From a checkpoint of a small mixture-of-experts model trained on Wikipedia: a softmax router, 9621 steps.
Below are experts of layer 2 (counted from 0) of a mixture-of-experts language model. Rows are named router (the router's row for the expert), up (a neuron's input weights, with its number), down (a neuron's output weights, with its number) and show model dimensions 160-239. Each number is 500 + 25 x the weight over its row's rms, rounded and kept within 0 to 999. Numbers have three digits each.
Before each expert's rows: a language model's description of what the expert responds to. This comes from a sample of Wikipedia text that the model never trained on.

# expert 8
It responds to: Name-internal pieces. Word pieces inside personal names and foreign place names, especially surnames and given names, such as Da-day, Was-ikowska, Monte-ssori.
router:538513482497492458514478522488525496469485468519522498485491446503543493515513498530520491453508470582484456540497509486548477518478501484468509540472547462520518497505501488488475498482500496487500494494502514513532493510453493491485510508
up0:473468524507522488481520475458480516540481510491469510531488471506448502500510498475486541514494504465479526517553507538495476481511492491512508494513529518461481478534530508489454486479511524499523502473500479520531511537531517479502509539
down0:498540522475453489548525510542507502453495474541459497485533543506494471513506457572448473511517500567534463502494523507495486546507539549458506501504469466559499498528490510505521485466428512541544460526488509491496528502512516523454470473
up1:528496530483525530498451517513507451483466550491469502475510475510488520505524480475494491515518533503497455561538508518512518505473490474522468515488534548485489493506509452509514471521465498479447505513472501522509477475519513529486451455
down1:470494501500470492470534471509511565515513491504528499521483510518466531498504505507503525491506461495533498488474526501509467517522518511487510457499531487541498494528514493499473475505506496501567485452536502477463536490504538471486538560
up2:511517533523517470491503518484493496512457447506516475504536479526512480505480457479489432517505514528536474459470498546538461497503495501538549507538477483456433508461530505470520498525480488516523502493494507518494510468490512485463498534
down2:496519502483503520477484529529502496514508481429482514482493495480496515488505540485546504478523492510497552506536488521464557495515515475458489489525497523540556511512466443528525486484470458489509484504471524485472483514491519487514487475
up3:518508536510491487462473484513545477550474508474519477487509544460486500525480508462510503509505478531467487526533481491515515487462484484524522518511470496484463484494528481525462467507474504475481510489485512495477510474482496445532487532
down3:499472464513501500497527520499498509488489484488535506506506475469516479476513476463518488479518482512534476487506497492524486522540484458463518513489495487523526459487488470460535515441470480499478469518498513469486520500496498524480493481
up4:493477506512518486549477486496473469500487504507508503484496438475511531534502460516487492504527495536513511522500482541523501518464530495487522503531477482571477476475526509515509510502468527466483532510497523515507510491502505532493498485
down4:538502474496482531503519500498500503533524497495480517500507488514503459500468514502537478508508486521472496458501497479510495498501466503531475532491551538505453523470508507474436512506447489513494461459518476516482549527526480480567497494
up5:526455461457509505539462451500492528486530507459504466486512490485497482506512455469515521496500516464509513486509488503477508555484480497533489537509543544507483489466531507508497473474488427535528502489528570455517506451482497486518496521
down5:475518492501507478474453523513465492515464515501476484490496484522456497499483517517498528498495495559491498463543476514493499481503584461496527503484496503471486466496488496487506535528490501522513470560459480541495533533525538499510471489
up6:515563525507510488500471512502489496479535497509485522503542569499501473497512480508487505487556513505516511457495499493499491504492554544505558549496520503553488531505537467481514545478540528515495519466505503506496537564480465461529494473
down6:513469514491510550508508484484531456540451525486493505477538478484517475505534544502466527495472486495479503514506458489491508505518479489514478495494505524480464489535515489516516471542448497466513496516520516528514504483522529529507471529
up7:486478499541453526539471538511535492475496496524467479466476494519522533477560497486461502510513524468540520540538483495515474485475486510484489502530490471524503515493495497497519459513512495468501533517502483508490506506507525477484501474
down7:483492516476525512454549504498490485509502463435511532497500519526463464514452483473515522474509453490511506487486491527509481530510515518513472486509498484442484501527524469485490485498479517507506469477494511455490491532518563514497532525
up8:514520489462527514492473482513483461557548499506573528490523495524520450518486543487497463514501470504466502501486445476500520519530512459549450525460517494532448478522536514515482511498549492557524527486485488491552463501471500497514527523
down8:490495463531472496534500531496495542482476524514463481552527519522476579469510531502530503510453499503481502541522528570490477491501501551509529432437421476499505491484466505457553546481444477502507486472512485487488552511495509499500506476
up9:506527456484490504547466482525476475489488518563509493478508497495481522503502528470501501479542493526512472556488492471496487490534524512478468547536527477527556498494491522510541508496511527533481522468468458466503468524508478497540506495
down9:471494542485459509520518515503522477502518506495527521510485529518485484520473452463529479483514497486514517533516467495468495537528483543522558510509509489468514499505438546460486511479488507516516527480531508501482554453480517540507481535
up10:506512514521496492428521575551487464491463484450485535467482478521453512527513502506523498491483519521503453544509519473484506513484492508490557469546554521488522506502494519483461518491514494486504530482484496507495508483533487522492512489
down10:516489510471486472525530471471513507506553516550474468507508523510528460484461508481465506503481465481481481483483465483510511506490463466513475534521465501516492516490486476503477518504529464523499478468508500510472493495472497429472523526
up11:527526505529516492492485468500478496500487524486470475476506507487504461508503495506541498475445459538452496526445480501477528485467473479476502510527496501527507518516462504483475475454494516506497497504516477477468452519529537456483546513
down11:487482500466476523462477522515501504478498448503498542515507529503489495453531503494450486477530502487532506533507469498498465510516501514552488495495501501509493509485487466514495579507502499529482522454461514527510513504490463522487478484
up12:497553482464428528511489503521500521483452462491461491495505458466518486544481515537494437456521525486518459482476482516502488476500495528531514500552522514485525505495490506510494510513483514485509514454510472483503563479505506562493520535
down12:449466559490536473494477481457474471536507559517522497468520532532501494505460510489537495446449458495512497496491531488436535526479516494498502483510487485514539472476530474489483479514534480505498515555521514508480486521494452496499475498
up13:519484500573523519503514540517492512538507516521505489511524507511469490488480516480478459506490478506492494533493451504549480518530489565510507516460494497455522484502501531541456518513501483488505508513461490516498500466492503495436532525
down13:524524429484482484517528517439488502526512488464486491463497514543517520509458501479497492507529475483531490495500477513465494514480500483471475493487469525487528507507484496505497429512462496525473500501455553500515479507491491507514480487
up14:534520463524491484505505480508479557527530489540485462515489516515493502529512538484491476455470478521473508513485503482494489526566481509491501498583542515493491471459541492506536489493581504497465434510497496531522516509505444487509521516
down14:472476521437545495515475526505527464487507505482496496489520485500470540489470513486548514472518472558501515472535509503499497479508554505509515507432500522524484506506499514486508555449477492512495497492478457508590490532534537495481539503
up15:557515458527498514483513475442531514532500496518486437504502500463507444499527493482516447488523502484483497506515477499512458535516488479504557539516487484500502502525510472496498453490528475508500527484506515480499491504515504463506496483
down15:472466499428540521491493534535498494507499507493496516483482503534479512474483474469527505500496484509508505505467492471495535458453467530497501475505463541468491523503494535485494493461478578492492492496514495557524522493508495504497514497
up16:500514470508464530513535488522465504526530478484528506501533513465482489551533489523473486476546496489498526485527514488450509518552483454474467466522524486510512454534518496522497511504477523476463488471502531504473503490546508512527508492
down16:553511551485507417527475494512517499445468498518482480490453512533481564488453521523473529519472517524512463539507483489494490477478528497467540470503484486478477474514503504459553488515510494468514530519487470506478543509481500532530511483
up17:484511469529480432506521507504526520463483467472458530472496523496471491470485469522479521514474462514503513501488534535534519487527459480524539506526523532479491493470490525503546500453447494507521510464472521527464535508491508540506482497
down17:545540521500493539490522532486488467532514505511466491540491467473530503518498514463485462537556528512479492510462528471516488505514537510474482483446477514526464529515492456526474514544518497491515501551482460503491462503534507472502510496
up18:462507510472508505511512451525434460539496512498496489508503483477512546491498512492480568480533508495485504506484454488564492540508510514490485523536519488497523518499498498490524562515517452477497511509508494509515491546495531505534507477
down18:518515529492476516525535527512501480492517530490515470492470494514501511492540518487511509483498521520503437497507491494455523509509434483555503485458529478472488475515492523513500473502486516486518476496526507493553546488501501518494502544
up19:496486559522524505463507515473525516532474484483484490492490483489514496511484493516556528542486500476484482507492520524468477505468482528478530544501533484508518483469457529515531506536493488519446488502463470506471498484461535510501530507
down19:534487480522517513493523490474541518490515543485456519500506512516479453453494531468475426487490512507490503512494489482503512505492490530495486514491481521500477493509495521512514522515481488439492501474506496508521553507515464499486507476
up20:559485514545490503486519510507495549492469472470497477527535500481502475540490500468486535513491495490502499518526516534512448520450515522517542474562503519490518535483509488439481496479522473511516503545474484488506520492493529524503478480
down20:484523514495491522552534520544509472470525523484480487496507559467477489534526552511514453519528508451490510490505510467493539458512517518497498492494468473522509485548554523524540523499488525437494506463498511504481471492527502508491501439
up21:505510510515467488493505484484473508485490440532493497525498524505500509511481484477492456495458552526489452483474508477474528513487507509491489501510501560478459502498494506476516506498500502512530464500488508498531548512476543524513497476
down21:503521459507534509498451529541500512519525525480500498519493477486525462465495488500524517505487487457510536520492450463504492542522461506497576529459510509485487482494506516514504440469474518518498527506475501459452476484523544549511482500
up22:497461507508512498495510495463528515440479475473485510477504486536550485526515509477505506503508520514457483487481481494491536514452507477542489473501524521496498495475512529521459500522480504484473535494509475495449480478457498484500501488
down22:474494544489458473489476504506495483553498486498481465540503486439487518510502503500525506508486535496513510490489524479541527519489482521501534530461520487518520500493506516479572508525516483467529475496460470509503517488539516504514489493
up23:510495501504472487559492483513475484502500542500499548518518558495478526474508499510495489488472536476515501502472508546469500489499503470463453494490520451514514517500516508468476497498450496472479473466462496485473497537515520517484504531
down23:506466492552444520473521509509504490534464468494526471470484434476475471477517525468560522480529459516476496484500542541519521477508486512520455531513531507526509515531495491477523481479489489534484490534501541528451519475461441459490463486
up24:466467514499476517486502542489565518500505493491521502470519507480465511524510480500492468486454522522463504486511488521530520505520487437472496474512485514494504494529478495527541494479496536509545501528501473493490500499494516482502475489
down24:532547506473514473530479501516477488500477446483499492522494479463522481512496497498517523525515548478495541541494536505427477533484454523493467518523499504539508539498491540510470491522508525506464492467511518489515475525529458501489487496
up25:512474483482485430521464474517502482527490483473516481448482490488479460474485469503508517489477544484492479506548550513472493499525530494495493547519512471484497548509516509523508487513531527488480517480482489469447495487506489497502499530
down25:520498484480510547510515468463496452504535515524503474505498505514505537510500542515493513511492469523495472466472461489502487442482466505502466465513510533520519418515483484438463501488497548547528507503486499516491472477499510531520502523
up26:511529507509474469498478459484498484500506494516516491516497499495506483490486490507528526482515520553516517519487491481554491513484419516499483504515568468484530518500492501537477475465502471479517473503473507503492512523491530513471532566
down26:486457495540510528516524485518444472533513465493448508480478529489487462501516535479458490544525519502474522511553490491486517524479497473455468489495508503464528499532468502511500478516512463528481485518478533498510516549518472472516491489
up27:521473498520525473492508553531503538482494471494483504490487481502472501453461494521488497528482456537501499525493492491505466482475505492523505504454506509458508508510489525499509505514471498522537482506515518485478542521503490489546527538
down27:459482515495521510530477518481491472525474507471512487493489537507497481546489504493502518492510527505506481499494487467493506516486481511464486519575508483523504486475484518522491525480509454455460505482502470529550516464495530489510501463
up28:493512488456476495528510501511546483543485507514491447510495523507501464487514508554522471477506504518504514520522508535461516523502528511511491466516506529502547529502494501535543493455514473498478529493445530527538473548481463468494470514
down28:524556522488504495492487493471494503490481501495518534518501508442511528502478494483468545540532506502493510496545507510561499500524532491455522479508462482542480496489484509514494548522502536506535478449490497467451519520529526512508509471
up29:478538475481535465486507495481498477493519504524483521476517525516511453474506532453503508538497524543526472520514543517493504497538466536511512515531514503471508501462512521488480519466532481467496538514486526498518506519481502486525487518
down29:533528538494500532494455512475505517468502495518470458466513492539426467536508492496451497548477478467473513495479497500531476487500478446461504516466505510449499492500511524491508482492473481548488476491495525528492514501503488459525486484
up30:473514495520498479497479566541533562520464492521498515489509489512530478500478488447480481488478521546480494515503502503502500510506489551464509515472501448486476511493525486483507453522519470484523495509547500521520471502493484496494514513
down30:480524529483520518533525471485502479503533491521515489551485521475467522503495454530531531523541501480494500482505515489500457488476503461493510520527483533503475498490489508494488474458518524551486472482455515492506526483491526530512546502
up31:560522522485419489531526520493521479507503507516509519531456471495507466526498488481497507498462522481495490519472527463464507485502497491520521482503545488505482523545504503501517545532544490513491475491540534497513448530512503488484507483
down31:472507482519566484495521475537452512506500500488476481484505472448486441488532542501478491496523517501520500539514494490534519520481524517530489539526460475463484485523504508473502480528498508538497521498486458517455525518531481486524548509
up32:484455507530504457471483450557489517517495530472497458474499525496463467501541497470543496480488486505544509472517526500501476493486497523483524474486507499491557515500502478511530536515484479510436477523462569544447503509493485482494518450
down32:470558515491470540497514550517493503468524517488493529489492480515487551456537511472520452539510557480453495509503538472496535512517569474500519482486518516529510469464494498503492534472481509490539545539506538438524468503545460512494516465
up33:494481471474510488497494535520521492497488473503540517544497516508529454473512470487525498545450512439507513515509487523519539495468548473513495496467478491492473495470463508497493512511486536459501515469507525536504538530513512501462489480
down33:460523508523493472491546503488498497487477528463442519483533460482461535523491496477489498483584509535511514472522484471473471490520492502479477480487492471494493459519529531479475486541490480530502506527505469509459464495519487489538486509
up34:521517485472490449499474455453520494497499505522504430460512511500493473535468488508511490535434526514500462539519510508519511512526431463497489482500526544482460506512489496510528482482458498534485524521514507477518483499531494481496534508
down34:490505485526522507519517516505465503518531477521475549498509511488461529447511531468486478506547499548486532517503479485486502485512482509478502538463529518505552522451509532497511510478510502481483503498527482540509517489455551495548479500
up35:475529470459479515512515480499535494521505489519544504498503500484525467570493508447511537477529509534464467533497477514515530503506481510468498540515487493497492517468511503507511518507509513536489510466499532486507451515525473518487500524
down35:538479524529496426504485512481474474477521456478505547482498494504466512448490525552494501470499461508504543508488516504544511503462467530544532517505513492519486476511488519477487541488509488492524442468527523473500465476504494510501524499
up36:509514513485527495508480466481528493489476552500479492493507473502479485528480490557438494463492512496473532478487489486497472498500504489481491511502502513505518517501467524450507511514453502512526452494476479488509473545521545499470498508
down36:495495530493421460452479529499519496546484466496483499547536495545476528505509498496543506457524509471524513497506497514456504508517473477511495514506468496490537483504537476556482493488492499467507491493543480532492515467486467481536487497
up37:480482512486490501492514528533486528459473508489495544467489504488494500458485490521481537482512492565504515486522514504467468497491510450455524496514510516527485503524498489490521522485545562489469517540498511510527484489501492487519515484
down37:488486505514545545499482496504509483508532488500482463519488519502501493481523513502482497516468511466498493508493484498531496510493503530497502532455490489461507554468472526492492488551520480508529483527527524516532560518462519504495489511
up38:518476498543442504459471483466548516525527523504501447506513535481504488503527511428543501477465515491481486503531465529518530500468493469499542495505445429475474516517536519525483502438520517471506493540513508501494522473508541470477480479
down38:485524499490532474491533529533481483493484501513539544489538495544493542459509514576496501559506483471553502493521514503483496499474526517543490486479503518542475507454492468519500490577461458482472505486481479523486483529491473518489493501
up39:474500447521502477493480498539488474505506488565489511482480498513496513500527536539432510469469443533537499527474534489514494466505515510486483467500496513460496458501524495504508493480429509514504493498526490520455494521502522479511506478
down39:484485485474504503516505507442455515474518473449523468479546515488496510508493492492542454534488482519466502452512485524476483490477528477484477535466527489489499515517441497493492500538544480478445501487461497509510503487525501487510509530
up40:514502480464530523546549519510461496522505496485499521473516502500516483504496515516490513467457456480454495464479529493507493494489578520495501511493483464526502505493521484492486516480530460512490508491510472505548506511515505483449454522
down40:498530551486510471459492497495520523541473499476518458506511476479525516471477512439482511506516502531481477492505519551462534498519466488475516538509527490478488508506472530473495475540466513547502517492549518514481526483489516509460552412
up41:473521477493530464502481538474480470488547480512528495459490493533478443502481505469537516508496487492495477499482525501537500490477498494522531487451484506458490517520533504480501512493486519457509508515486487495469508491488508492509522461
down41:475471506486501502525508477544521482524498557481479515497536445482537559478514503508497480460537515471480473449458491536442505503495556500489490499511490522522493509502490452527485492480497477479485486476503484493484515481482495461505522505
up42:533500486512495510506501533499489530442424502520436479481503488549477530461502527501505538466498530533532490511468459525475491496476492501481523515465499498505512512531491517506473470507519503503498493524490505516505519506494508511528501489
down42:462507521496504477541502462487543516511572516516494506530521510430503486530505463520544502547542498503504486468519502493531517541530459525520475502505531476511473469495515483447507533534484521501539525483505436502541500482474490475476504513
up43:465476477522477457512479460467518514469500547498512494448508456536513494461484456532494496501522478497497475524509472473487490471501523468474523498497508456512495533535520475507493518488506495474477514489453430443477517502520502488504523478
down43:541498505492490535513520474535506515503525510483470554491524432482482505549507561465525502475509512484518483487503487473473510508473484487500525482552542498512489475522483481486524509532484508527496463496516522537483471545517484482539497530
up44:469522559509491480519522506498493551486498494515545508519474499500489462473512441502466482518481484547532518483525506503510512519491456516497508485491516510481504513482529501493490479464562525530555492518549497467518474486492486529496501507
down44:488490479476504484499496486479496469510521489527501531485506546511494483505513505520516508515462544491444497504518485536460475499551496489510496510489491496533492483530466536482496533545464478500527518514514538528473528512501502500509502510
up45:516495526548466445518489468498527482475484506487544514508455489537484460484475508554504518515491457479508468542546486529488503505503512450501511560490518517546509463493500539499514504481491499497508514519509493503494498506508523471533523509
down45:488487517495488516496500516516495526532550471480471489527527468503550498516480452483503480499445523494486495495491533462485508546479502529522512469471477477497474543530530495509494498512538494510500525485532464483503497483459495526533546498
up46:507503524492516457495524427497532475527507518496522500537478502485504547508495405490479504469532519522462485522464487426488498490485465471500472513501481495493533489479538502511513518507536474493490469543458526494534494462436507474469531535
down46:485479526509503539497469537501493556481525485535482520476514474528492463471461518518511503477557463495483502466518524547520452533507536583477523499512495543494490521491463511501430481444503543467496524485524447500449529551534526540501468512
up47:526476504468487527540437520526502484534471492531496489516544487503519485517523473477519493504482517562479458489543512531517460528482515503518493525494512504495514500497512479481499511525457494450515487499485482505453493539514496509472509481
down47:505496494518469523486536500526513488507551495555491510539441493490491519484473495491490520481513482430518505506486512486453521543525552501478490475490519520510475481487507493482541496531521472502489468500469509487499483450500516497495517505
up48:520502497484478516477472520454517497498465483495516505488515472485525467458507526502545557530488554535460479491502505484516530509488513493527516482513500481489486527549499501504483509509500487487500464482487496519486486490468496475511529517
down48:466505493506506501495497498534478484467522510468544508479504487547494478500496497549504493468483537458519475511506455532520461454494524512487462472465507483506514506489493511485513534551511479519452492552495488511466487537530471509492465444
up49:526476453504484487484532520524498510467462504525516510470445473519508468469477529473498487528462479511479515513464479518521491488473519486520472520452500473524501511496491493503530469534502479474501491481468522500509489515517498476479507523
down49:490471534492503500550496506451492462514494523473515459468523518477507494507523478520541519489525466520524506467499523519502488523549478478541487499528521511465481524510556527461470523462496495486504493489491478506510513522517529505572493483
up50:494484484543524481509466486510506538474490512506450538484507488482570498528510507477495487502494504530487508509495532532502480534492534528488546528495477504483506485518498517505503539572480480531500510483509502510519527525520502498509503470
down50:487482477483495494500547458562527500524523520540503509491496483455486499495502518544493526457481455518479511498489496487504518531494465453491514472496509456524501509501533481520517455490497486497498493511502496514508510494483505508518511522
up51:505510533520483520518465502515503481502528507518522504536468557462490495501549487450483512457437479506503471471464503488520478530487463470495510470495530514496524526514488486541499486535489514504486512511475511513500502490448508490472502473
down51:537484476445507444458543487512453514456500468495473462533525495538532494489469509482483469539486496540514535474524510485509544488505505487490498473538501512477457441511521519473482520507523521559524474483488515454495475526544532525485505551
up52:535479464514479482494524523501502517523520527513509495482524509554526504500474499502533483503510522494523479514476492523526521513477484523486495466507529529536489501420503527447513500468502533517453542489494533474496467486489529502504495566
down52:483520545501558566551498520482504518485503562494537509539497499499505508521517515488506485503493517519509478502517503500462467552494534522519496500538469514500481501513507486494509512486488491501542485526538524496530557498486470495498439516
up53:527499476499482465522491459507528534463483539514516495499492464502499495520534531503545530501526534536505500515515480476505562542494499534541504498509469495538503484516460478539513515492488524452493518487499550517514497511551534503522534496
down53:473480456540499501500543515501527520536480481553507507473525501533441539536492485477486513488525501508487487484488496491537455480511459466544488512482532493485493489483543465507429520460520476566474487539525495472472493511475524496478459494
up54:500525481526446471484505510463536494482470524537523478482515513507544507493499486467486544519461518467464453491519511432504502523534528519482505485486512534464465509482484463510534492498522528531506477504477486485567512503484493484473476458
down54:487485489517507496512530529527489509554538488474483490464460481491487445478501514520498503511520503462484483510491527510479499480461487498461548468478507481474509468485517513523484477531511462535490478494516523536458500528469480548461447516
up55:509502510495500463520472505506527531509534466467496541470541489500489501490472503510516490497504443477499516475544511530477493478504537489476476479500509506474496456483463527525502522485501531479506475464512463487490466462536550522500501536
down55:538548475490531494501494497529478484524505488476472531518495484512535504550512455508484530498498533482498476547467475536515465524507462524551456519491529475498492517506496473518495509528511517586502536473501513500466496492462472469522440495
up56:483486511504498477448500540502499516491451551530500492514504503527522522496500471477466492475476511471498498487529499520518456518498505490473460491517534507509513508465452502485460510488526471489452471499516470532521535497440491478515479499
down56:522505464488492485522502500460498493497517454475515537479490460489496489486486508498513463540513456540454468542495499510481553439535506492496541488495504463492504499534507496463488479534478503494527493488515525496509515491496503505480476506
up57:501509489534485484463503510515502503495487491531514523474493551441539494491533532515489511496535516521493507479520475524505470482511516467471493520479526588552459504512468549493477489462500477477435548500529509548545490501528495477504505497
down57:483539503466511586496514492509521529519518483461521516529510485542526493489470472525523518499453513507544467530522495484529512496528479502538501483506518529459470507537523498447533533527489499516549499497475543500477505484496444548513494474
up58:500476519531488489499472514478547494492499505499478530479509490547523518493506514481491503447479475473548486493497513492492465491489508505477531516516486469492542465498446519495498545485506493514498503483536430489494479469501481510522453528
down58:478518483464520495518525500502471458524493499492463456501512563502559500536525505531552507461503491506439514471489501513530470482485519525491500467521490531519523471536493517535500471483537525486491494506484515513508531485509482478522537516
up59:533493485482498550511530542505498518467494543538543500448472524518525514483526502534471530535515543512536545467526515518488508483515484458464522504512491520560508487500508464537540484521489533493492520523553523493516515508550466446425490511
down59:512490514514497495504490498497485490497498523506493488498547506532481528476466519492497470514480480525474486546464499464522515520501513512513490475509522452491465498467470500487481493495493508525495477509498504496512507453498480500531466470
up60:507539499521462504461537512512506460537519508495569528537462487495520492547518506491499506467490564500516460524531454485487475434485507478510451501460488487497514523502459496498508471477465467512505492497451485523486491486498491459525506551
down60:535508503499493436546474455544511504467500482484442456440522522478481510504513517544480486541494472509492516518450521514555497549526510502530514458520492489514467471473502494509465510516503481490504473481467530493462532461486503538490459488
up61:510468484491497480492527526510476517485480531541515531477507501485485524513468502501462491515483470444535512474523486469541467478492510488548511520517488517519483508469452498471502504511499479524517516464517457510513509482500504485517528447
down61:471481537477495513503477487481498472503515512480478480494516472523494476505493489512519504506524503496511472521511496533487513513481485524442555478512518507448485542549500443515492458524495518462473497477523531478458514479526462509535488527
up62:490491545486481535448480490523490480491516479529514459506563448457489496470481513462538516487507512498519521482555522504509507503497523511470479499486506505500505462481514526476497503524485517518469514515457551540523475500492478485420485497
down62:505540518513500518484510493496539527503515493508512538500483459534518498503504501550488481492496502467465481491522500525493477484543525496505501466505521518520455551523523535512458536509495550482481530480475518450496532523456508471521568491
up63:536504470483542490514507511495457512499502528529496530501472434501542539508540497493533551539474509494499553542448497540502495510492513488482525496526506525521509508513495510516504535506486492517481471482517500508460556470504501502488472476
down63:499518511508493535513498489483530504482487486522515497471505518515481503520475507499472411500524497483513452484563516477524545487502484491490498494484534467532482497479477465519520469527505506471507528530505548502515457494470446486493503526
up64:497480461458517488486534537516555496477528485557495432504506504502503531504512497483474514519477485497532476507496503463504532465544499487464505502500498503447484489491486478553489509513533492508499527518504532497550483531503471530486522502
down64:480490505559488496523521488455484534457516466492519514466504495518549503496499547517519533454549531540489525511544513557519464511441493477528489459498513497588527525493516475479527524486498476518486464492478507520466519489488481454518466474
up65:480473505512485488448542510517541468482540488522525527542463477509516508505540561522469494461461512479475467499506490500520530492506514491495520510513534497494537489516481513535535521496468500514483516504511491476535557542509479519473513486
down65:502474526498497538510497445486490480511453444494512477499484539526483510511530484527517477556494493481525507515526463490490490528524539453513495505472485458507516527456492506497500457523520514493495455488543557511499466473464492498531504512
up66:560501522519458529482481524506538490468539494482491523475489470516454547490520511458507513484483509521504489528533471512515524517449489498533506517517498475484506498483516479470466579514451477518506464471474460501471517513504552492521507534
down66:483486500470541460520501493484501482552508522524518509502458517470516468466509514537479472499530501478456479448503516531494497514504491515464503510491485471493507481474470508506497446455507508468472501528533554514509499507513489498470484516
up67:493495460508495520527519536471502558539533465503522536521530504487483481516460478521520531480481454526514531498513512519477442481464487500468494519478547522481490527454474524502501491517475504444478469507530482501529459513536497466498551526
down67:471470499501488497467480494520503507464454535522495448495520524448472537521492548486472456508503506536473488529498497491534529508506525559521481520509467476509546483534522475488483538487521488534482505497441580481462486473499525518486420518
up68:493519551506479491458494496504500489473552520499506542476525505549478464544513490481471505524485546501478528484503500497541477478518529545494529509493543514497474507520516464498507526485478542501505507514510516498499490515479448504507529547
down68:500425513478532506514505522517526511496462490491525515491482473471473500512454506483487509450495480507503464474516490494461516476472491457521476527521551489478529515506477491518473480509526496529508473511547507502471482478549506495515423517
up69:482467508510499525483509490514487511424504486484445488509523508491496486503465500495488511469520513496548486518470477522490477544573528517544506535544459504495475461542486547489516519541500502496494541502510520478442515545489506491555515538
down69:510485510527474483498484514449478541505476454497529517475497533458498501527500473503498491510476502498498458503524511506518479474447489531461490512471521519487490493448478489473478482457475487492502465552465501494513480497526472516428470495
up70:470492543507524544481487499525536545498520482495491488518458511505513464495505502498499501480483480460497520494527495540441537490495499456476567518455555519515505496504502521494527496512506520479529477527505547522556512527441479507495505508
down70:484522508497506487510497504529520466473412483466497553493543495526488487505483521476493494540548510525470483523460520429497496495543520538489511535503479526533536467505496479520469529521485501510495534475469469530513523476475514500491522488
up71:513500483461518528485466500513511471509527519530485510511471464524487525476466463484494503497503491552501507471499432501525493507490516449485492502484563530464525473503516528508476526493511494472544503494525541474460537538518511505510489477
down71:520486527513455480488494492499508539456505484505507461486504530507494516524501510532482509456457470480482466524545543529532490513480471551484475525513445523477474551476475471514525505525506484520472497507512501478502516440509494474521487515
up72:501501503453479476477496525509502479495466463478532477496525474480448516541514531498507521489487489508475482500524507528482490511508485532484494507499541460499474497541464517482542487505533520467465490480509485472483506529514523470463508475
down72:511501465507491543462487479483454483450523509484508508474469480492518484433496502476485464530510455478468515558492500472515529453513434497485520446520457522500518544496493474483460532500496510538547513486558545486507492414475484496514498473
up73:534503542514556459497480511512477500481507499491492524460508498495544469483498507499475508564461530527482509489466519523479517483506491508480486517476537533496535518490445480501480479536526449494482478485530526476514532484503481497519542525
down73:457501473501445531508534494488524519527499479519506441487502527497461512502526479479525490429541509507493497504505502463554487531491490510489470496572446480496456509503495517474522526451482506488482503523478455511507453510486504555458516520
up74:500519556460478527542520496504494501500479464529488524462508458478534515480505539509493495517491474515467490513530503504456522523472518504488488490518488481500510499479481498472529494493464480487463461478533460521506471535506503516502481527
down74:506483438563459465484487478499510524451482533477489459544484488486529498514495472477489525509490542483510518541475502528525471479487496506537509446505474491465469521530458526527500526470517494516538555526489507472506509479480468506502510501
up75:534486519485495483512523481508521453450469493484480525510477494556467540514539481519504484462471526493519481534503528539467539504483478521518509469487451493479489546482514530524550502505457505457544465479459515503502528517518486480500512494
down75:495485516478514490468495481521472510519554492493500488497476559436505526493504499527468512507491498519483503503503478482514461487511521411481475499473518494518534459517466507487487470468524498489451481533493498501480538460492512499470535509
up76:467481514492508516470486521494517529516482529496490497466462493518507541506540469522463510500520498546522503527490502489515476516500515505540526503462488514457511489503536509448492512477513531517504519502527494486503445515478530531495487453
down76:478514505483483526516552503534496489516482498543475473481534528457534460517487508482503475512490540507476473490468522506515501464472515497481458486525445472506542494490523476513497473507485530494472494552501515497532549540492526481537475523
up77:490479500507531508492544475496505539520503551478489461475481530501455489507477489504490483463455505466477487495484495478444498493485466515504553509508510472487477509488540492501493499481528519517512509498463501535494529470469465451482479493
down77:525517549478510507470510512499529477522478468525490475494504499485506478474454517522496567520513530523469521529513491489457563499543505492482496491496485502470506538515485509506478491527476514503486478482545528518533468489544507511470486489
up78:478530485512497514484505527490541506487490487483479506516542538471519526524486576488495493461487474475460519476465488468522514510534507459491512484476485517486504480492532440506530500493477472467512513471537524469511467490452496501492487538
down78:493441510519518438510482531507487459522522463512477518446454466508536453473483528501491480541525480469485488510507495515489445518484502541504523505512490484471540496502478497529483535498472534532472502522516470501484515533542500517477469536
up79:515536520522515481510526555477510479532510570466449518457526531492495474475507464480477489498526508491497496532508532484474474440511519475567500549470496506527511513459491534519506503526488463454518478523453466493509500499515524496496480505
down79:493489495439527505462459505513517521458489477501554475531485466514499523443493559481503536507508472528508487477506504465517496545474502529501510501546517494483545490516548475498492477486508517485455501468518500477502557480451514542520477487
up80:512510497473498519547462537468529452505505513459506519487513479507487506467496521492500486509483541505490478511492490446515485495498488514491529453541500495484500511485438514490466490508496553485528514514503500476520462487444516499489523526
down80:485493537510532522485516497508491545556504497515468463499537485517481442495537475494464503504469493512508487515489486520466503488522520493534500507483510463485514517504581523493545502508496488480493481517498530502496543516507481496522469519
up81:517456543480528474506488464537523467521488497498492499509524489433533493475474492507505513467511492487472474501495523483493502512506462513447496507511494483460534476476510491522518518502491505508467498481545506476480483509491554496465481507
down81:511511497516477521493527521445460492474494465466508487485522454575494473499543477497538495521501518512502495516492469564520479488462534525549540506485529460529451476453467551530513488507541489516520505484504498479528505546510455520476506544
up82:498504565477556484511506534508479556513548516448496450489491483525507439497482546530477509486487479492498521517484506526497514472465459502530457515489510471480525525531548516466479522538489470504471487521504484497484508493555489499462502508
down82:466500465527445487512520476461549487498470469523507491528532492517497511526492480470489508500488484558500469522553478502519493541532551549473516509464526490520509475495444460545513511522521505492529486505503508466513478495448552491517524499
up83:495508510504522471524509473500487533500537515481502470489491518488497476511474517559458535493548487551553522519500567494496424546483527527509509472479475493481566470527525476495524502490561498491533533488477502511531510525466532502481479508
down83:489503483476474530473519488497506474490484520456519504493518503553475529486548467496521501488460488476483478494505488484531515472505482476486523508503514507500414523503501482483487512498466515523473534488472523496467507492526460521536483515